config.yaml
d_model: 192
n_experts: 32
experts_per_token: 2
d_expert: 160
moe_layers: [0, 1, 2, 3, 4, 5, 6, 7, 8, 9, 10]
router_score: "softmax"
balance_bias: false
lr_router: 0.000931
vocab_size: 8192
batch_tokens: 131072
train_tokens: 659700000
dataset: "wikipedia_en"
Below are experts of layer 5 (counted from 0) of a mixture-of-experts language model. Rows are named router (the router's row for the expert), gate (a neuron's input weights, with its number), up (a neuron's input weights, with its number) and show model dimensions 0-191. Each number is 128 + 32 x the weight over its row's rms, rounded and kept within 0 to 255. Numbers have three digits each.
After each expert's rows: a language model's description of what the expert responds to; "mostly gets" lists some tokens that are sent to it at least half of the time. This comes from a sample of Wikipedia text that the model never trained on.

# expert 15
router:083107135099104104115036093137039115097135172119154129091086135066118176140164111064125093129135182125101119163167093121104069145157118148135146135080131131131065079127145119170077140140146121136165112132148144164131187106168131107165156180058132103175145126090122110141173071139126140143120122150128135134132177121175151116143098101127101103137157103126170081115097158129135145112110159132095154155141184085162137146137201144108121069100128129110137107118094219173095161183133131154198122129124106122069137053066114108076047141146152145109132101122159091100145179112136088153
gate0:160163096189175134114127146083121123107129120213126122138155125056162129131135119116102137153142191129162167106130118152100097102149106173155148148113085112138113199185135108141116160150144138051131170094095172099105073077160132133093183174117133103129070165119123131137082086155133103123104128144127135115137094101134129164149079099129108105143139100099134096117153163100125096179142125074142130123115076215141171178192150154151097210175095115115126137207107172091111078109134177151123154080158154085101079121106147150189083120090112127165139223123108147138149097118112123155
up0:099076148131128119112166147114118130077115110159120173157138179163138117088144118154170148102155087075136107154140117145081140152152084078114108069106090139136145124140097123117130108181082158168112132130162118088106097082108157083184127152156124109110124114127055159133174141065113111115163105129111114135082096225089159126080172034108124134119129100166129116098104097138116181113134147118133120134146201138083182111132191109099030180131083103135163136090061154168123146139133172121143125115114135171111119081195103105099089170096120107099170120187156183142147167078147149126
gate1:108132155152150133157127104109156122134133118162205135145176099118128108159105133127148153135167147188113139128133142147100134084129200093106157168132067141154140111102129125117102112096146091143174079170119138107157088104136144124186153125095145133101155134121127076120092127055104064117128143172118153161158189147138195132119129153120161128168103074162091091079150132167202170165078120156112127094124134075040062138088145170135098074131116076157090061154129158173119095084166110162101100202114133099089167167147107177114165155068150107137183127065089094155136159125118141136
up1:130129108140080160137171094124146072176072110093140139102156109126081175087114116119155133111070114089152169132111148127166132167113078143184121157098173090113152105140116145105100109134165165126140185126164124127101208078105103149095097122191088149115131091143148105127117175121171128126132125090146094093123005069119045130122101117142126159086134148095132156091111129127077136138122110122131139188169100146170170145097107125138205200137115157139146146068135133074123122165087169114160177126115108155156106083139169099155106086160129152085092139169205154129167129176149120167
gate2:163185113094155084140110148128061149143160144171102087156082142128139183080057117060100157163174122147107053133110122113136130156149107131124098130080140139106071131132088086174114200068126104130127114132188125126134142099170132101192194075103060129148154120109068133150186190144106144115110072111125125126073100108151079170128092134155122142148099120184117138140118124166146053135095094075131130100072106107099156181123138148117158102126116088107127139081116101113116056123158103076136098102135181108130107138142138062069113137101132100132117100156151094097158095126088167140
up2:084077139088081116123131163064170131159126152157131182107125162095163103123198099175095104131080164080125181132121164164150108132094126131125171168113102101136082100128146097106153131078115108138105163105065112144116172131043166084121178156150127117113098103173176174059156132132126088050126137129136111077174069115120139119116133110154144112078127138125159093128122072124093153181108176159133126131165151151084141125084135137141165182144093086145151155133136195132170087120123111097189158106136087127129176094134101195147157116098178068145156051147089143174125153114135165116
gate3:099143067144166109123090124119135128069117163167129159094168161104140077173122159143038117144165099129133165104159133157115134129122148087079110147088090181195156153134137123154168193220158160143149080123134162140073159166135101075110097095085124179215073174165164127098186105089127150132171087162155123132149143122129141133137158143146171106122092125158135162134090151104126113089138132084117141128029162120139145114153153179131110068125164137111108133168125155111177118152095178168177096152113168160148160151116125138088079065125155166117100168099150118145180143130127152131
up3:107149089121197116129127140109158189137139078113139099131147088167111102085162159081172116088147181148077118131073106114158113112141178089077100140135154125128129147110170145173118132106109196121122100132172110127106124095100188114128163173190106175105156137146115108126104051142151113122162154141096115193144145128128184156085141153112135136142068117064087103132188182163136162141151109146153158149075167137106182180091169155144094209109066117132107165128101086089165163096108173125152158140130131122133067197107080092119178073106089133084162091164154137133096112112126153109
gate4:137103189129149209156170074119063119145091130123132122152155134096058136137143136137099143095113132093160145145176123146087109108129153116193073185097087117164104120147097154093116181153190123126109096116105102145084164162119123078131157149098099085137161113166147152109084145161154163118185093115185126113181150146125106127127148093216167101171156115119136156148140108111131137177142104161085129065079123131113087059173165152123128038090132160164122158115219168114189088159180132097132123108123064148094141141119139105107179103115120112131084116118168126147106078133155139134
up4:050097088068140079101123136146091106134167092097083104146139082160132168100146122135091113144126130180125095126066089177115140124080163127087129149103133143102141179071103127123081096120105158159095157183129103116161158111180180200159115118183175096124171110115120070177183208119168131115140169120133128087121110129097168161083146155112094074132094142149139066110096075059119126050144130157162026142181152137149131091131108154161104160128127128114138170106109083124127123128151162167110120117130176111144085182121094178095080139122109120085132139114121109112150082132149118127
Table header words and score values in sports and election tables, like Candidate, Team, Rank, Party, Total, percent signs, score dashes.
mostly gets: " Team", " team", "%", " population", " Val", " Party"

# expert 10
router:170161116128083087104117179099124053111118100182100109149142150136138151126107141160140166135235105161157156132152130156123125141146164083112169134048138088129180112130120135167146094133119158089126128136084126177105084114130092106179127124159140132124150163145157180156069112136113091134073133110133159132117136113165122112135113120112064120145086146102167167097106121166128069134087101108148123054157142132099136119109100240068140086148119128187101170176130126184104135117096139130165047075157066121201159140172120113109134095073178122116149153124149112097186106145099107120
gate1:136030123108120138149157163133131148091147114081132144092132133150138116093156122145158141141107142127094103141121110070097149091115044124122139144109126121165120125076146133096093132107121106132057128125099141119172067094119120168162115126115141131136124167164129126141082150104119121115153152140131080181142059180137121121129144123135142116069178089109068189120161117126149097161145114098091222125097151093091160128078164125176121122106116114208083142068166126040108116150196135125189054128122113132094139158105110107164102092080121196152097139056177181133098153155072111134
up1:127105158121131129093188148159130162117114100171099080157161134164148096112166150122121161162124138105148082181130131136125102101148068189138117152128067082132099109137106080129162136093079118109131122200125164103139096074143087182142171100159123125179101106181107163182155108141125097089151118105161111180128091167129115190118158137103133136105143169101120171171110049134170101215161050097118150104150162091089157144097128113131130140143132110152114122079117101079152130231177161034134156169153090140170159139129145162158162094121115114117116088110183138129168108110141125168
gate2:152143163208188117136118130085156136200114152177129127039118042101176145141090074115160119119126079116090175100160124150167084189166118101202186107161184091129172092145079141106133162073135082190139156115152168096114110137103099107138159092141112095138139126104118096131137121119105136083158121151145147132166128074109120150177146063132170099152143123153169153149138129092100131096109139135144084089110198147178096108147168137085115117161143144140180107126132130159074115107118103114106165130174107100111096176157116136109140119124217169162137121137102138108084204137135134107
up2:158164119107094079101130137175117154120163177108164126095116081126166122142167118121135120114140113142160127124186111116115097210113128114184117103150109149160165120104152110129147095109098115171135131123060141144122082082088138083090089061157135066089183071106181123192195121161120122181075121123158120123169123132159121113144107147117080118189107148155096102140090101146110185116150181114141108138128149129212141105112140197118096111119120066090141077161126182114136168145179134079114075126128112135141203112124101201117173099131137105085064089176122152088117146103183147141
gate3:161139117123135103106105108113097131187110134138148078146159104122144184115144123148158146098119109123129151118110160122165126167119112130090095106121105156132160095125161106059136146087168160129149068078108147095079119101144089169116148138136128112188106110061121113096130106120101098110127088163079134124131127149170084158160222160152234162173129125142102073147135089185091141155134081074131133059136152194144101103106172176110079140138130156110147087081122154155090141083124138069027169108127105120147143167125195144116143145144142131175084089144194078093139114095087105107
up3:139164136148147110163133150153145118174117182132135139154167108179164117123190155124103161151138171115118163134135174140153078129098089228133129097156113156108162105177172124111131160094104162062162053128159126118150148083117094165141074133149189094121101163113046170115068090105121166138150150120112110143118135134148072120153176153125116163090164093087090107083173123132168111096126115079174128117074101120123096088135146133119097195143136186090151171130111163127113080149138143104108208100125111137075165147149169130211092115112078152151170107127087090128158092179133166128
gate4:136076158143097104152118104184142128088105145087182117102167124180163071110153122149151151110176114061112128131150175132143136136145103093143106114116068111102155110183151145150138087128192133177118149154076112170108215149114067135187174100141146107117082075078137093157194095159128174145143114087139101101123128174128100099145188156145157141167097110186159092096144133108107112119136099130094168158119139124079211053144098123195148135139122130136104145140122115152143122151169103186079099098134169162140134090151146144093116120162139107102134102165213083132133121060130093086
up4:144127120160158169137118158096063134160129052151123124109049162092112180149156124104145141138105168148120120114115135074094114153126140169108107123146157134173162102081095098129112168101140182056134140149154166119152029067123168150105100144145065097120187090179109123064078164105188135115141086175108136153113103128125120150130093171102144121147102110058122128122103095112155071118144135128139055102053116158116073208064149146099118108136149134160119105148138132118088161113135143051121142121126127073105100110109204140116164099092120077158115171085120126128122112142138155137
gate5:078147126099092138144117176116119110101155118094103121140096200121160164150039113184130157073110088089121103104116129063123156175113144151170123176146164150151142119148100107135193129076184167121133128165149162063159113073161141138146093143107175174184103116088129066125126145138089110173135090100139070171209146102109158167162155134129118107121110169113115130123056099152144129185115101120129114049098038100123096114132098079185145127163165139122067135167149130105113171123158101112115094106138185098116144105125121119071164134137087127120115152190081145129117161112144155143
up5:155120128195150122092123082120107134166111134167139185156146102163098098098161127103161095159143174133131152164112158207122092085157134142107113130104082071090116127106177170158091114135080124153103134100129110137108127157105140089117181097152075106055143154179147151093153127089201119076130155150133183083112163175133107097146111114126108141143098078141119155145156116057083121071194151148168144184151169164153153157116163238094127145077151145101174146122097144120118059124123137112121136156058074156113087098121102168151096114144132124108162074072169121140131105122106160116
Digits inside numbers after the first, in statistics, tables, coordinates and scores, such as 228/sq mi, 88.08%, 36.6 years.
mostly gets: "3", "4", "5", "6", "7", "2"

# expert 28
router:146099100072151099112105102115116112054142117137093051128156147146151135091115111102153161104105127133118105134130150130155098090164118033123180118140120108127230138120148154165161137115112172157102181131097143148188102148131077119157121157179174147099148108114076099126090153145163174166168067092210073181138144084156125116086124140047123145133139130107082086123136116127140132107138182164070166140157162152150090120112107142139106091092136162134097120105092161072162082173140174152130171164134082092115168127121158170075082104159149139080136190102142131158172132144116163126
gate1:137106119161075166125106112127108173131110084119121108121119160160147130114105206169109178142119156172143108136115158055129150149159161082166145117164163190176101102079116173179184148141200109098194070163131077176151181109111153143102083117103172176176134158111135122147170190104075209128149126070127103106066052157157103135073157115114175182151128155146151152143064158097106134122154101161130158162150116104131183121158095113185113109121111132137092072129112135112146152121140131105105113104117125104130100111141180166139142136191138085157127177168139142120108130084123163122
up1:148109127144114106085160146110172110074124131070162153100130107130181112104108127115098151035184093143086071156116063175080176147164161150140172103075151095085125114170079127148092114121106158157092139149103146112151169095139135132156141121163074057093140093108113150128169133174103069070099153152151019152108103135036153089066088112102132107159133122072098102172175101118161123154128123135176133141130118144081097170128136119188106126110204171150112156126134123119146158111159174113132101143137129166098157129069156153142121154116104119097099110157107169126170112115139131151
gate2:053131137141118107152110144098130130087153105124140109094123133071162130170109149175153117138157132092145137150078103148144077159117169105109141132127115112096184113150187202114173171177118174068143108133105112138110114170161117126162173144129078067106155139152117141092188120136132075115120121190115123156108110114198129163138079061136095132159150114122141098103103123140125075107119143132120140116076176158176102134166148158175161108126068084095111168058110111155159165054169084104090151135050069099099171125167146109157156113128144138161164230139146145073146151118106126143
up2:135196130123054174137168103147166121085101096082170128129092122174123172121162130080114122164148114137158140094066118136122054148091105138180162114100158184089086178110131145178152168143119154149160062230150181127091143133141168116059075070116114123139163111178112100109102139098175148135108101118132125093159096146143158145135153086130086145128105115078091185089136143186127110124104116114106184066142109124107141171084074127128125089159144191109138125114160129089105114082128136137128132114089157117135090099114162120143099075166106105093116126165163104198110134091102177173
gate3:117088095092156138169124109059125134229138115139135143179145160128123081130155101175180127125094161083064132108125076103161064091137188105109102155093168104151134072119107158150123145190137098132116114098168151154077105150171111131142136059094132129135134068128141136183135123156086149094110101142123132133115076112173101091131152123082185112100083078181148123150134104147166159082182090107100124194170136097079111123090148133149124121142187098160146144096128133140121115192117163172117166138147161158163093089117153120126207161102103184116155111088140167137114141102141161053
up3:099067121158128140135097146173206105131085091118163131121130127097116114138106093179104079123168147124168129105157129130117123179116139128090142111102163146122140116146148102125141159142191150109115136094113091129239131117139166098205114120132131170165077055110119099141141067120160164153085166121176147185131176117100127121140108122143141132060121118128157125143192097090123135136159191099040113139144186135148123103046139121168149139138123045136130180159135166098143165075151082150093141171202153119097124138091153117140165165148116146073150152124119153138107131114157112046
gate4:178117122078139119122099175137099131140121126122198128129171129104096138183156130172117125118113101157117146115165143125120088203076153144126127105136110101067137162180179197127164128144118131106187212142070144182158141110112136119168140083095123080074109086167093181145135161180080155150194105137115128121107185116156146138140135142125114102118128134158150150122171123080137100144116099091144110098121106181129162143098139145150143107119136143119088137092154141064151131169181118151153111082079134210179139050144111110144065175137124128065143077109099078086136072144191087147
up4:097144153095141145155094183084140095102218137101135134132123131175089097158154111191102088062207130143121129146109190111162111196122138180139103098154160177102203110131118119140126143184096096127149132110130178140116181132154111132105141152098155132143138058157151139103136179164118162119056123082116101178122126140078161082161134116135138101134177098117125155109128097098181119191136107114156114161114149139106164150165140129071132106110114160086044095160086196121178118169117115116167106162080155103078136067092125186104117136112135102168116065139118104146139075121143113109
gate5:183119113116147132137108155142116120084179111175158084159182080132121157141066115079101156144142115114127130190155112099119131181115128151123130104150116156139167129131099152163195082100147134095080079150119166155167123121123120111097106138171144146113122163082147155140111169175119116137141140145148146121130086142215089202136183158130075125136111151078091068107128167179114124165117127139126114170103153118125104125136127125155196126108155123135090102132117131101091135108190070147076202124128158137062052160126181103116016102178096151112156128111177111109186061135156165133
up5:103175165122071164169130122091131127132079146114091110122105191144161142142114138148091134100152121104149116096141080133074102114178089121167082154116107148149196061080141078083160193082084151145105138155145126133087088120126131130141149130120103118066159118178188146170117108102143127142174150083097100160117147156088139125095156148141145172078147118171157177113115126158051151105167143118160196090136135135118111097104103136144101125152170130113082145178102101131139184165108073126202138177130105136145163192113111165164126085103172060112116138095098153165047172161114185123
Final pieces of split words such as ty in entirety or o in hypogonadism, and quantifiers like more, two, such, other.
mostly gets: " more", " two", " most", " all", " some", " such"

# expert 12
router:081071073175166146174144197152109170112148087141105092153128143115089148130113188135134161122126143150143089156075068088118157089126065142093098165134096082152123115140093116171200128179151137160146127051123146104118150176145123134102142142086160152145132141079090161134071100143171077160104097125147098187072073085145123160114154114148190126119171093146076106171153080176103121122160109075137129128078155150142132116117109108145129160186157099167117179136156174114126145107122148099109143142061163149159202117153120171192132155112125117190086107133132098128133071134166136120
gate8:150084173124163113133119125095161117131113134128123127095131140179119154124135078166158159170064146180130156133076139101055178134109117142194091116104140109124108110111113150116155141137104106097105153115106176104114130112113137133138103154075136191163155163114072120177154151145143083181118102130127123081116110157095105095124136190152132183151190150122090048077156153118121130079113218126123108099144046088142089123140109131116060138137192164128102160115165125119116186151136153050150115101092105183159154103163137072084093097115080150150126131134143126168118171097112186212
up8:124155123141077105171100157193135107147171131164145142164128166023137065120138115159160138094180072099127184108133103187166099186129130168172143122072110098152117108136123147132136105193101119127113091100113148133144169110110114163124173137183161082142114125105189166129112113150136122106101102141164109108171214099040155152144077102168107095071114132149111093087129040087130058081125098088117164097147113117111124092118123125166097122115131072153099174136094163155121137146094070076105160123127143101155092088113122145129096171153142113121154136123147134133162106157085077168
gate9:114087147094163059125119141125136167190114140105123141112106121100109149136155111106136118120139159166119137141077112151127120075178155099124095114165132087127123152068154097158128095145194073147134171138142085164159084069114167111118161152138123209086144171160137181144111144146164169153107077118083157134169172141125088135170079173109165075036144112175119137125115178193101099166080156136123143161184146129133135102172141071101139160127089086202115107135130132166113099124019147157142120121124181138120174133128123140121115072124132145112065104093135170174118170162102101141
up9:137087093171146135115152118129105116155168111106127070122094132152132123164134100128166099125209120036105144132140121122120096178127080122138067094126132101181159106170077156106122170162123167107127118151107201112123166135108127077090175085093152059114118175111131137153157093111150103110107103160097077123144135181136091135130122081179036150174140130146181066111090154108113175173126151148154154196088130134158163107156105145074088089145103129079135119158175167093118138090217164107114157166121149093109101059166137161134077130110115102162158145094106115104148089149134116110
gate10:123149139163189141128145193083135174096144093125125140151168147106106173097069144145160090132147104161096084120199139158068097187154102110111146165171107078159163097083111106151122176135136198198136146148105179112139128121211119065101157117085097122134107133094114174181135131173133117176068177130092093139144122129125167109079128092101116090150087157128097166118136100128180169093168124112153087203131134146120137128122182090168136151089121174135166148116181146144153122087088115123142095145074140160142095166144151157106106117116139108141106161116140118190122209138084076162
up10:139133140112124167121128072160103078088100116108177132120087112114129133134147164115124150130139116081158172148089115157083170084143081137127107164064150143096123131145155136117194106115151146076168083083136094135106098144096117101118108144163114091143142138162085121118132107090132134159088068115176128040053160143132063171137141160236095174080158169135165100128115184108090114194146183162120130115159148085122123146122091140110137108124087162120147086115103133084090084119205140101123154165130140162133148139130113141126183106170157185174167089127096151072115083112190078156
gate11:160154130107170183133170162127110133111114141119074092106164131105136058116092096146149090163093141134055149139140157051138123160099139123145076156092174127121140160159147094154100059117103147096113116137134060162098128087134148111083113123151099186173122104115167137130097080109074159198196098084171061122152120124176127168160178112102120168082114122135141088117147094118115110101095162134122111117062162185115152149145192179107128193116174129107163157167101038092164146128118090110151102115105151159162135208141119146102146138168127102164102098090121116181126145126154119134
up11:119178113162125099124153150166147137148155114161150114174059108203129116122086098115158168097162102145209127131076118181136141180150131128117140073099095105128042100109133138092145109208132106139116116133098180104135057112116103102213107108093140134145123126088127068151165126098081108065111135181145140125137158117050169151101136120139118137124115132156150105146103109223100143089116137168129152113113111065158090103141080071077097119120075148137148152138125186098092126094135081172131149158135092131099090160118072118143115130157169131101139082131102103097099127052092120128
gate12:165048111107154096117113149147129111116124097118089063086161216088144089106159104099170159108139174138136109125106135148141141163112103148011146100080107090136191158142136141132104160169151114192142152077153117119125128093111156147174121134154067124167126112133110147120100113190045187171140118166070079094133109149156157149106124191127112154103077146128152119140143103133117121138150101074105133141099106126157115134112093140063088101123127095113094132122197142086072100112099152106113137171128154123149194174161074099137123124155090127082079133134139185094105072098099162147
up12:100062080117154169077107110091168108102125165146134097149099106122192189108116161132154165113174145094173157138181163153094130070190124091152097148100163155122114092089140124093121136104118134116057129099065173143183107169145140130145077130158147111122103132116153121102098128106185030160106138149137096096086084147108106101128162146076173082176201059098142154095107147121099149115173052109106079105148116132128126141094163166139129105097123117072123123138095161158065119176126062104111117175138100165144113135170110122105146132092157111112156074090116168144129107155096088141
Articles and possessive pronouns before a noun phrase, such as the, a, his, her, their, its, plus possessive 's.
mostly gets: " his", " their", " its", " her", " comp", " ex"

# expert 11
router:147172090119125118127154140143158090155157141136106103113139153179118134116101169090138149086197155096123164187168049116137082087127113137164120129131167157127184196091157112124111120130167170104083097198160129121179169129085123191182092142147178151160128117048112116101148133162156145108100123103131186118126126138127083152178104136098140096115070111142182173101101108166111094135184125139172119069141121154135096152064151110125137080129106149136126160137172113148122103158161125144157092038161144159162101121170170148083138187147049107161104149154133088081063130109117107143
gate0:109165178181168133172138165072106168095111168135126134101121170114132148148092112148172145133135107143112173130109118115139093131182129163148088128124104165118118136074081067122131092159118154121151105141115147112114141072116098105056094144106057131138112116094122106131171126122187152109119106065114151083090135073146153143109134145135124229157145103099204137161108111182120074139102107077116128105128080136146111138096092171119077128159133102072156084067127062122080145089171106122120200127115156128118127134122182130170127142208098151213183130133152148161084111101186153112
up0:087157132151179178150130137135137105100088169138115135138151147105093143155155139200151126151143095084155124105105132104171063095133121185125075116143152165135107116101134103112137097112113156165119097169045112127089133117119090130103121103106103128144113122068109114090161139111175176125122079047079174063141189136141152114076137116111132206164153138098148079161146146177113074177135106090147148107144115168143058157088086163186093118189163145091167091108099091149110150140156149133084156087102154137112087129069169144167112148128172137165145090108118125155094056085182170145
gate1:111084111118126176145061139102097114140092069205132064135137127093127118185148080169136147167039130178106145114171097138104140127156127092093095149119164117140116078156137101114134123131119177145100090127114168114027116143107173091109170129180113149135140122088182146155069119132083176193086116105109143107160120145171130159137100137162112170138122139121145164147126144142093070133120165108070099096081137164118104122138111087167171076164124078086119122109134113153152127173096093189156141100133156158192143067106160115089083148165096118154037159139164101131123143139101151150
up1:124175125118150089147138109118148114081166187080170183112145127114103050101114146109206127107097120147105084147123133110085114113147206157152138131137128101125092233103085165092168195102146082144156128127202075062221161096141115199155110075083085146151157097127113106139194131144089117111177134174120127170093122112079200097125152108148163145154137084110129093103165187091130168138160105130162147119145151114131150158173136137133088146117135150137133136158140179120111156085103159109096123154150138146077113159135125119109121123146137166128196088128101112104155112105121129082
gate2:137140121136122116148114167127200147142138136142140133085107141126128103030132095121132088105101125142136143134182058192081082071150129171101137135097105140082125161106135086063178106129102150131128091094095137138137121112104116037062125158096172227161134186096111097120111141105124190143114100115100072116109115089165096127130088174156113135101135089208092150126114060175131145130143107135037123157113137138158138102145099113169135120143143132121184072179142115154137116168133119155098156136119176126121098125100138092085122163116195181128194104109156118175144135151157137099
up2:126080132150145133127102150107107144128135138123130121128123109185132121106200150093166174101105105076149157105091075134124095125101116201109106149097221138116129164122148171097184125143113157083132117156137120143127107166118158114119189188114111129119125089124087163039189138130118115182097123118104155134135098088180131106131121143178121134122161112193181101135193188155122110129168131142159175088075151127119109134139096171127162129189137086194163082137164126114100143120106112137142171186163097163173064064137168092106156124134156198159148104189062167130156113143150099154
gate3:163143156108151169140172123160089093153117099072086151114130172129098066093051107111119154150108141133137139103074154140112075150084121155137153096094098146170118189123165108133095093095111101104109161166146172124177137114126097143101117079119146140129156065140132110093069116144135107165175134079120115083095144088068154144144159162144145202107114093156098098156111092095168091151114107102168078180161124124124094172100199087181123126104153098123209120150082107150146125133130110091093094128104118090081156208190142101132149110145123167078093105186158134080125155099130114057
up3:107115190114138104108117161063147126116099136152110151157130146101122140134078108099129055188099110098156120128110096112110114152146154108145186136143124185098082179064132108045152094175118183162153106141092095111180150133137149084205145131114121113136178129182125096147138134149084080141084121195090130140118091121123149103101103116145091094127112082129169119177107101180100063110155133151046143147104122104132172098129117099101119121099074121091142080085202109168084106123133110080143140142143163147148131119096115155113140155082167087143126099124080128178081076089135209078
gate4:130126101136087134105120117080115154127105062107184082146106153127162123141129109119103104071114193134118101139082100151093183088176148198094145156139150113176139108145092150080156153166125126147119204162181133138191096143155091180172141188093171113140149082135124172104105106145145093171125054151178133097051103130142090138165128116177121095139127127124088110147135156116112177096063055140114116171127148085099106123174183088103118129119148124124113130099121135119038082121145094157149092091074118167137062115156101101167148084131088159138079078127127171120120141090136119113
up4:099176189132097166120124149162141182128157177106119152139160116075120125183191119108141151096135090095148107049134149114164069133102065100121153130086154167130097143060197123179084112101123121099135080103124138134153112109111155059125158143133026123145145118132140179105156207088147177141122110097133132149109121151120157166164136119106077089175108128169123136144091098136117116126132075087131129132094096121138111054126065154116154141120151147145086123172107147100170123162166129071100130157136168089105120135099103167151118105124140115090180116083178098190159057187159125156
Commas in lists and places, and digits inside years or numbers, especially in sports career text near league, season, club.
mostly gets: " school", " football", " league", " college", " club", " Cup"

# expert 23
router:139150165139139160116126088070062129097133142089116129158124099127148152072144167164136128214096084080130120117121128109113202151112116141200144118159161137233131103104124088157137139195113199139145117099144134127147095128062137113095157118186139124125099101157153158141134111151142140120193143105154157144214175157135134100153116154143156167089112146142096136150147140066205142113083081128124098173104186159147116186148136124093161118111121125150101107140156161169149153105141178167198150126124172131147087175061139085111147095120099161121165077149124117140080124154102116186
gate0:130122110143107164120114087091239162107137160206143141130164158118148127122118176194182136151116116151136063184130086148168070101092150075169138148124140130147114198144068114152079107128112127119101106169109104135178156157121082123087133177142096136132145160149121166123120109110133086124080163074113099124098140161123052098128188137097135125106168090186113095081060096141160197140098155124122128084112078129121139095143173157135102141089178125120116090126140146084158108121136128131130030092175128115145111166159182089147134110071145141142137123135121115124127091061106080141
up0:086110126118173099138103172118157127154133141120108158103093101129097115168198132068073160079098160115067122062148134160134156139143103165111143135162135126081158106115139153082189133082171117164115092107128144173030101101154166090182114144080208132152110087115109105092103129134138145130155120166170118132205138150133136124117091158131103123129152116138174175116135113114124160096141116176095082134151130136163206145099121097169094162090087103100112124181093137104069106123090126136124150093117111145189202148075079090148125133150149034127152146171183138151146142116131187123
gate1:121144201132074122122115115134145125147139139134144174103101090136115131095146079152111108122079114131114111171138133122146144051113128125137090110180130143117120246143151100173138112132071100101119083126126088195082106153101103148158062157098134106079117118154118139130124116136172124144096157171116160124110097104125129158155141106142098178134169146115167132143153128147202151108097212110142104203182133149123081119141126192102153142172160058112149113068160161143111093092123109133069080107003132156086118119107179105112101119104134134080156130187079116122143164155148116124
up1:156146150109105142142134131115132124137187085131094121107158075073061178075158060139122126141060186143140099155176104137150117049151134175105056185125166117134142163165143110137101148122137099134157107102154108180129158152091103147185049169086075217136109095098137107122135140130132187170140117179121130135121164084146106104086092169160079116191130136149118141100083168092093176140086142152129133148193128176128077145168129169061166135168101146137146131130140187120107180106135143102124090126128064153104102134130148100123113140117119142118204098122096125145134083120140101119
gate2:102139173182090077129136134148106115163116131113148135148144170166121103123166178103156115142188103130121098101123101127222128130094130148133139147178080134173110169174184120063165152144132077105158124135065128156078130126173115116120123154074106118141105172199161093129179183124137101080098121103167115141163121112135093172114081167110153129136151106077167158098121150122134207076138163134194133176119121172081139151095096197119130082142133107093139147106143143086132087090113075096130136128123112143153081124159136099096057055082157143124090112179081082128180183130108145141
up2:143091173123156103187099082189107131046080082149165164177101135136156107194177110120122189139126151159137192074106141088165114117120107089094143114149158126179178073156086120086086174165118124126124098148145173145098121118144072136133132155126146137086144081174128123140150139161133173092132189095125165116155121111167149081055204136187072121114105157119154161112133081112102182114189187145151073126171115106134076114105148153119143129129125138143171111102086127102165035126144161102144124098144140102119104106100113095112148117111140148120053089137166102168115146152123129119
gate3:137119145135119153111129103121141162153086148184180093113114153090145131073091068193117157163115094197181139083080136141099113126120148093112128070140125102208138044139164179124107154096126118159136124123139125097173156156134155126118113156109108076116159104169110129173126169107177149113152102098108088095149121155158163125080160088151117109030164052170136120126137126127078123106109156157182100115084070120159141115163157161101157136123099149093161145125121121126157180115148154179214089070132108151202168160096138151098108099071172100151115117139105111128101139133068101139
up3:122099104127079160210130158121200121124148128137108154107190112149160174099136115151162162138097113156069097143064132176164126111152130104119139119157131113142060091109099158140112153110060108126113075064120123113136113145189182110166109148146107120156163122128129120058104101116131106154076152126138091210135155167169123137106095146079125102076160134208157137191141083134136184113182146125113119083152110131140183095145144189106115088104122167121192127145099169092106161130087174159133084117090116098087145178146101116132052120093138133112143127134111120144169136172134131038
gate4:079108112141181136099103105094096059114103142082144108138155127116127113180172086152137162169105101118173176168147141112056195114166104129153154118098157105137150136103113068137139100189091124172119094159128079169158093158113108088147152177171087071193110167131095117115090123156119131100142100067100113113185080186116083098146128074143141104159137093123149119148126104132132104088123125149090121131114175153121173150147156058084081199106121117108097177120168125189125147049148133124165074141108106123156105091078187073162096132117137130107139114106073120121158090083134089136
up4:058142148158107107138176113117120146166120121134138095117115080176099168141176082172100078133143226102129113184139080154150077115087131145096072123142120106116124136085096097140085204141141141076100087155181186137149174144133135119097141144165084127071169100122111089178124190088164143164147181106157109131071101126124133162122143153126154075155167089100152145170124136153131109135114104124160140089088146155152128150098092077101074089164114093112190095098160107113080142133090090103110103122133141132083137135133088119173111106176096158164128049089136144196118175156082113097
Plural suffixes s, es, ers, ities, ions at the end of nouns and names, as in officials, possessions, forces.
mostly gets: "ers", " years", " S", " km", "ities", " people"